Weights of a small mixture-of-experts language model, trained from scratch on English Wikipedia.
Size: vocabulary 4320, 102M parameters.
Below are experts of layer 2 (counted from 0) of a mixture-of-experts language model. Rows are named router (the router's row for the expert), gate (a neuron's input weights, with its number), up (a neuron's input weights, with its number) and show model dimensions 128-255. Each number is 128 + 24 x the weight over its row's rms, rounded and kept within 0 to 255. Numbers have three digits each.
Before each expert's rows: a language model's description of what the expert responds to; "mostly gets" lists some tokens that are sent to it at least half of the time. This comes from a sample of Wikipedia text that the model never trained on.

# expert 16
Description: Mid-word suffix pieces. Middle or final word pieces such as um in platinum, io, ral, us, plus words like station, known, appear, final, album.
mostly gets: " sub", " station", " known", " appear", " final", " side"
router:130161093113115113102111111105157101145135129115104144125110146102159069126139080166093115138166110127119123130139144135171132134113069166175090166139099138099067117107102128158141118154133130081137109152094130107116118113056136118153110101136143135118087101095099092134106127114142102122115147165091139089099135146106147131130160134138146114170141103142120143166174140162145125152123
gate0:113143109089124138127112150110145167128131151097083119127132139154102114143144128176131091117134127184106125182109146084156150134146128107156135136118097140106169139134154160142147154123126118120088159116122116159118142131147120155102132105127126108126118138084159121113118108117118125150099154127116144105133145120152116106061153099121107120102079123174132120161092158121119094118146
up0:112141143088119164123108158139171135104126119147098147142149139130155128108145154145127131148130133166130142181104122113174116108104119093157123136165098110103158108159147161132167133112128128131111136116126124109086131123142135144083125103120096094112133143057126126126162104128108131140130129144104152112110155136140142107076146077078136133122067127183159093162163096127098079124095
gate1:113116128135119149158109126130176150108147103129120156191082113085116097104111119144134126143150170161143133142109115139133103176115116131160103112151117086114142083163139123099122128127130163109130142098145119059091113142123107136122179169078130128132127145086117141117143141099157167154120132144146102113138162108116139105123166149130112080102125133175118083130124124136113059160119
up1:166090174146109152197138151143131149134151113143113123151083102080090122145093117131149099098135173154167111145164074104101129194137129158166114096115120103095134093168111092079139110123129118113163108084118187109151110117150106135107141121108089151126084134112092132125122107099084157122116130127138110133070147119103160131144135157131153123074149128169112112117124126122106072175118
gate2:090114114122126143136139122095136113115165148168130124127098157112146151098149134162137130118115149099146088153123126122140115118091115083097128100115126165141141131094110124145145174140129165140158106140192121175140141116146140156150138169127157153089146128137124126159092165115120138157092107130095101105101111135116110129115172098143090166182086111102117110144079145150099156139094
up2:104147127149121088113124116141076127132120141094174122129168097151144129125123148139134108077157143153135118143102093133104168143144153144156138193138121126091114155130141145134126106130179131109156131140115109115147080143121123123108128105105110124131172159105150147112151083143157110155078125116149101124135105118108150181127105112128173141129113063150156140121122131081166141127163
gate3:149127126111158123112108139140132095111096102097132124148135172112087135119143176137130147151139094129148153141117149090152095112109131108098129100126121099150131137155095113119129129081117099133162168131056148108132131121090130120162134133143103099153113122156090121149086151094173144095153121137115118134149150146085132144119122119152104144141122113150152173138100163139104125153145
up3:141132125089113144097124121129180067158079111110121120126092202096096134115153175160142095145133100135138143131144157133177131132122120117124101147123126082123115154124153166126163150076129104137157160123134149120139134148107121150131109137106093141139119118113110143132124145107146139113162116130092145151148106116094136098144111107169087098110129103142152141065121100090135101137140
gate4:147132138130148090144106123145107112143131082148125105161125189116165098099085155148157117123151127121133111137129187090136109132126129150190111150148157129105145084165171110131134105132126151125110130119140122115134145106093085120119114096150131132131092124133162138146160134138102146117149109143117146137152148128109143094120164126137114129130116127123149151081098079145133126095148
up4:122100118118139109098124128139129116127148128086110121111145129127139110132181146096136128122116148138117118131119134148125122091163185089136101115085190142148124109117149093125151138168104107106129108103083148102144113148104160160077151087180119122150125097142176133109153140124140112090102105096134110144140099117099124128143113122078112148141132142176165148070158136091105138117152
gate5:106129105136179119117073134092168140141113133203155125108132146168131125118132121164114142134119122132147134146103128061096132123114107139142117124135098090109108109192121157145136150119137180105104112127152098104098096129172119151132152108092143110122109103137156104125140137152138136124121138155147115117165128149119129160115150141055138107116142113143116119132086141123120128094151
up5:125110098115144115134145127140178152091152171160168145101136116163127082125152174107129138107127142123104136127086127124137147127127128126095107096093087103089169123161124147128130166141109124131106125105130094127144105135153091136122126110107180089109133098113157126140121169159118150112151108134149151151069150106108170127114159139139146140116159109122109104147116123139151108120165
gate6:126119164115112116145115120158144148113077139162128156120144167148141107110128116137115123157127121122144106106123108115163159113119144085119140156123120152168110149132164099153115119132150100135136120156135140112097114114099125088158134147117152138122117175163115095153101146100143125141121135135140171134142108112140137144155124116151144136153121129154110120128126133067059125144091
up6:134137176132108131116124125133136100098120132162143205123133133136133116114134136136107159172128127147111097101117123102144150137123150125138133148111111112148139136111146117163086115118100099111160100140153180125099082118084150111127154163100139103141123153148097089135090155115147141159146134128136148133129105134148131168124138140178167130129132114154105093110128120054082126129118
gate7:100122170121114191146103116117121117149108114135078115140174141132148161163103129166146169136165156137162158121105119147109124113133159088111144164157131158072112098154117104137134127138168119123132097141118120206111154123116115103125141143120099096150142149117135158091128176112118170148126121151111115129157162167124150138127107136089108121166136114159114114127089137149096128134107
up7:132174125161144159148111162122129086094131095124152120161117134112109146082145095151146136099099159141100143097153144148137118124127181151094089091152115080153103104137116102142165135164105146172115118162105168120108149138085103180094123151111124172144093165151135140132133112114136106144145150104130148128106154144104124129157153114116094169147136112131147107143109110120135114171164
gate8:175169144122129146135130130091131125103134117149107167153158140100157118145124158111128151127122100133144159130071093143144140154129161104120139197152139154113127108146096149145119145119127119156112126160089138118130102102161130131101101156110150096073107089135127109143158134112112108132161132134143145116085141135144115141115161129105096149128138131093119095115141102118096137132121
up8:147109144159110175126141132088130141166097106165132120123209130086140124135167142093082150137171137155118108142099174099096144158120150112143128131117085152120108110140127139144152122143137122140139115144144093114135063111156096121098070146102147110147126069107154113137094106174112148125132117160140145122107130114158129127087178148118124142137153152093101103116113152148107130142121
gate9:159099110130110161160146099116095167092092146124127127109125139128123132116156081105118104120074147103131110122115118108150140096099140118102125171128126142137187102113135128132118140111086142144079112124118121158141119112126079084139151145137108122124131125152121143159163091137131109113123120124105107111152155122119102137099076151151120078128108127144156109092078134142141142141125
up9:134158140127152110129108153126148100164162088108149091145125131126107109136128145162124155144163107170151142169123104152102157152156140093150144088158157133110117126109111106093172121176131144132180145120146141132073106123119102170146103095134140135116106133140135109092089158123124146136163146131184131135124114145139152111176121132134154153124127127110116124198159159113178122125137
gate10:153079092119145108136130155144108154102138141074125106165127125135090129144135113067168123113157124111120166121104092149149156152136149157141117093128143133123114148136128157108083158126130125118139174186156151110110129153096080168096128160169114127139113117152132082099142166071145134139119120134121167167149098109145110116126166125122135145133139153172180091142146132094101128166108
up10:153126143132125139160136152181116135135143103066106165151129145113108126142151117085156116145152158101091161110127122116129133143137114158126118133175132102132110137172140161114132167107117124106135151146126172118152143177129085160112143154112126139159122128126125113113138154111121139156177115144164120168119143105104090108101170137096175185145156138131155086126150111108098135173105
gate11:140135156146118157106120137087139099136092148148130123127111136139134114105174138111104126162139130191143146159113081161107131116126137105118188052092149130134143136138103117131118098097094120142094142173127129077139103138163161118141123144151100121114134132173132149090112109175123150138133144121073100117094167121107119121148171128149106118105143118133160146133120125119082146167157
up11:140151096091124169146145094155185156122120137120126113136119139150143135090115117139150107142124132106111150147102103138164120135094119157124108159133109135106113104107146159177139130114157164148097136119166142130109122152125130183141065146125055103109154113103155123151139110146161130116112139171104105102127094127112092135094126114094131128130151109114119114135104162117122104079123
gate12:106152079134101137131101130139112150135136167151102101156114145151088156136128171108145133169131124135159141149144188130130113125113138083131154103101149157158109130110141126119111164160113137132099117118119128105145099127168138083091148145101147117122140139128142135133077073126148111129125123151107143103095094100104146088107089097128089146139137126126174110138129128160129142092103
up12:105122127111164107103097157145115133121127165122138160143122134135117108115125124150121123133119126124095154115159188156172134098107151139114164126176124161151150089110144116114105107119145141130109164160088129108108114124098145113056153183094121136120127124146128131141110124114122109126099192130138155090130094117136147100115079110114142180115149127123114114139080160131128110112120
gate13:159121136181140132128127117137125079119122131131156150049116126145113109116136113123140104065140140116086139112174146119150120162153143145142143140090095117138158100142128161138132119126078163114131111137108157124134145141131135115114092070181129145157116094130113143157111135128102144159084095137111149131088121126133139130166113185109176160118181142147114130133147085099087113136115
up13:105134089142134142149107128094132169146170143125103069144155116085165157140147178120148158142144127163099125164100106140052114105105137148106160124118125118161081129156138118138130111122152088130116170130152101108132135069157129155162151114085114078148129129144088129147125129074142149125194167124140118122143142149086111115104145093143101117138116122122142147103160129162113123157123
gate14:146079127144157176146130119102115141146107102102140079105126132128136142149131107165138128174115150148122173111113136144110148109126179104107142095160135136166106044123131198159142165161129127127166127116120128117147128126101161124122140098148131156095088117129153096135110168084128146170119113129122144154130168139121130102142161123122114119149134150111139117172147122109097115114149
up14:090168133092129105127165106154116160064135153140106121138112125116114121146138137116114155113129123162123126129111088098129118112126093141147106132128143080120154159122095112142139077100122113109147116115073159105156119113131105118129114040083125112098091099140167133145135099115124138128117141143133120136123101121123174141113104141117118094084097148120096152129137126104146170148130
gate15:144143109178144088121118134127102134086163132137134095135105100079127141137128125111084126137109104114177117107120108129139131106102070165103136136100139131130152156156132139143153106068126156144146126137112117142146143133125121145123119135116118094138126093164118131149139111171157104058171117150101124154130136141115125143097120130139101133122080075135103143159110127123106118139131
up15:121135147108112165116143127123125111126118109136141129118149159173127119146133133156133131138122141144079145148111150097128124136152171087142134120155110159113107152094139111133084150178138097103121132128128157113113106144132137127124109115135140174088135168086135135109107130094100179165118145109149119098112120120147114125155141124106149145123175186131146101103130129107156116135123
gate16:056064083160119078147143117143130151124103190137134130119113100159130143103128108108134105087140108125148123110104129136117128128123117125135111176158146154148147131116180150095123141096149127133101094120151122141121126131135097161090125129138111158111129163109125122163110135116096127135091124119143134169123141131113162136098106168170136128127101139144147159166148109126135108157134
up16:144149119110125157122133133093135114117077104155138131143176117115124112162135166117099151165138140175107149118118148152126140105133122096120143134119145131109119104068119114148101111169140119144160108151056137109120124131111157082192148130164197105121120104139160091127119144135157108123189146145175188109132116127118090099177112116138106113107115134129119106118104148111125131129153
gate17:122190118114138137101140128145109117085133128144123096098148117112137147147129143134103147115113154096127139161108125080157125132116123127085104144122159136108104138118100136131147118161091169148126119143141140115142116115103125072151094146145149093131126099127152142103124107149109103160178185104153121146162133118115129157127111149140114149109129141187122133147161094086121145159157
up17:155178133111112119125145105138109096127100178130143096112128127103080120138151115143140158124113152154120167103135116126113140106133139137095100143122163103103129130117143103114094123167128129159142116130092123135152163117112113122119103162145143064108130083116117140143127061156080120148153169110125132112132155104123152122131082109137121134131115129167121085111163075089107116119136
gate18:131159132133122155125094108106087138139112103091136115145094127144168162161102123129149146055150131120140153127154129112132154165132120126122137118095126126115140119107119156166154083155144082127122163134098090105101138123128127118162126090087170128143098169116161136165151151108172127135131096164184117129114103123142195168136113140140083179105128107123169081141142132109175090167099
up18:145135143132123091110144162132160106091157157182135129102154120083091120087157132119123109205097143154127114135114150145133130106112116144112124140131122140129108148145151109079119178127133173132131091091143143142160117133121131132107146162157096111108133121126059122102121102142087120121141165123103159127143134140104088088127156121106163079133106140136108164117138137124069144097142
gate19:155130134128087150097103106123119104127141108136143115161109130135078160120122137178127118103098209132078125131114098079122122163116124134134108090125129140138131141115111144118141152122132156144097106123158156111123145126125164126110142141153159130137105133107164163072120131149108076123149152130153155133126171135157097154125086134116143138147178068106147118133138138098106114181107
up19:117126151092119108128153157103070123100162093150161133129118103135140139123149100155119075164112144131097126147098119089119129130137132149159130148109119135145123173133155118140124156142092157130104133142166154111133120142123159101164150143121103112117101112117175133119124148124145104131156088148142128136112168114094107146107122157144177115119142100139130124116188123107127131126112
gate20:154128170102145132158140138141150098144121139126143128122068164113147110153147170106135149120108126163085128086104118097129198140175087099159124118105124099136159125111133106117111132154168137110175137139131131112093112142120112140195146146116116152151147126096217158136133087166159153169138131119124134105144087126095142111141181123132160125102143118101152168085109113131094157166103
up20:098125124147123114108117112115075129138124123120106117137139110143109124096114095179117079104105139091139114127156153115146076119093153107101147130158127144134116147129138118133166146130133153127100140135120094129111136106122143146064165091118135115108122133132074126140127128139113123105165151129115098127148158113123110166151105105117077094144108090165093119145105148128173111059145
gate21:136158113116137159121118148148122123101116095128137112103133137126117146122110158152093096159117116159112111140134133101134098167135164157118124126160104132137117073152115113119147139082122153126116103125137129124101132107140138145145096125090149117113151149121115095125125057144133132113128122122152117113163113105144156114160117148116131157108156138120137107123135140129125126128133
up21:149156107094119144145094137128128102083118110143109143108099139159092149106104156126112116134140136150076135123128110121156123133150136116133136147123090114146114123152172117140162118124117147135120110094110118129138152122125149168092108095095118120121158117075127124141142075172117128140124129134137084126110119127124165090151122122135176153126177128122115136115149135091107121132123
gate22:141133142152135112095105156118094149106155099128122146087120118110113095123122113141131151123113152144101140124110136104131132141140111125155154115119124094129150160162131165082088112153110097154118124132133095121136123135129131167134081102154109133148106161126103079090158166116122132143139145133081095167118139126118109121112098142168143122126113115117108117117118105138107048097104
up22:168116113135099113090142154113147178123129119139120136084129068102105114146106134149131163132095158148141129109101137112153115113105090129111137098078118112118145102134181170111111125131146112155118136135121120118100119149134115130169134123145144122145096152153097096094175102106111136154117143146085151132138133143136130134118090123168160124128149131110128106111121132168139111110120
gate23:135140168120079102096111120115076123123158150130135134135154126128165115125170145113145147148118148181083133133158166142164131118132097128114158187129148163148108138168161202127116109090117109121082106139090157130121119132110147123100133120148149112097103147148109125112131132136126115133153101144129132139108142135120138079102129110136143135128126121128107134133128112079131133100145
up23:130133152146149152143152107119140127126115114153108122120097144133136158145082135130130131103144127080173115115115121151107142139147155109108093085132126098158154120115109097142145150173128148126175127111146106101164112118141120153153121121127142121166132145133157128126109159128148145087084167142156133142118131133113099193166121162113123125132117141142137131149125168162090141165096
gate24:104145150140078118167087103164113108081117145116121086129118119145112156118062119151163157145117183129155171116140149133128120179118113137125124163144109170094117127138114136092157141113136151097160090109156125141115139161115145117063154133088146142115102134154160117123109128175108109121156170174135136115110128134110131140126101103141101130135103106149178099102125154112162128117164
up24:139153133106154143105137139125142109113146136161131145111103141146139140150120144117131142137164130128111114105136145097164105116156131078137121106085125103133130091131134118156142115123140094127093126111123126142128116116122123118138138106167107100111118119090122137139138115082128158100129088099117130105140082105134144146117166152166110121121143141117121101115143131137088134142126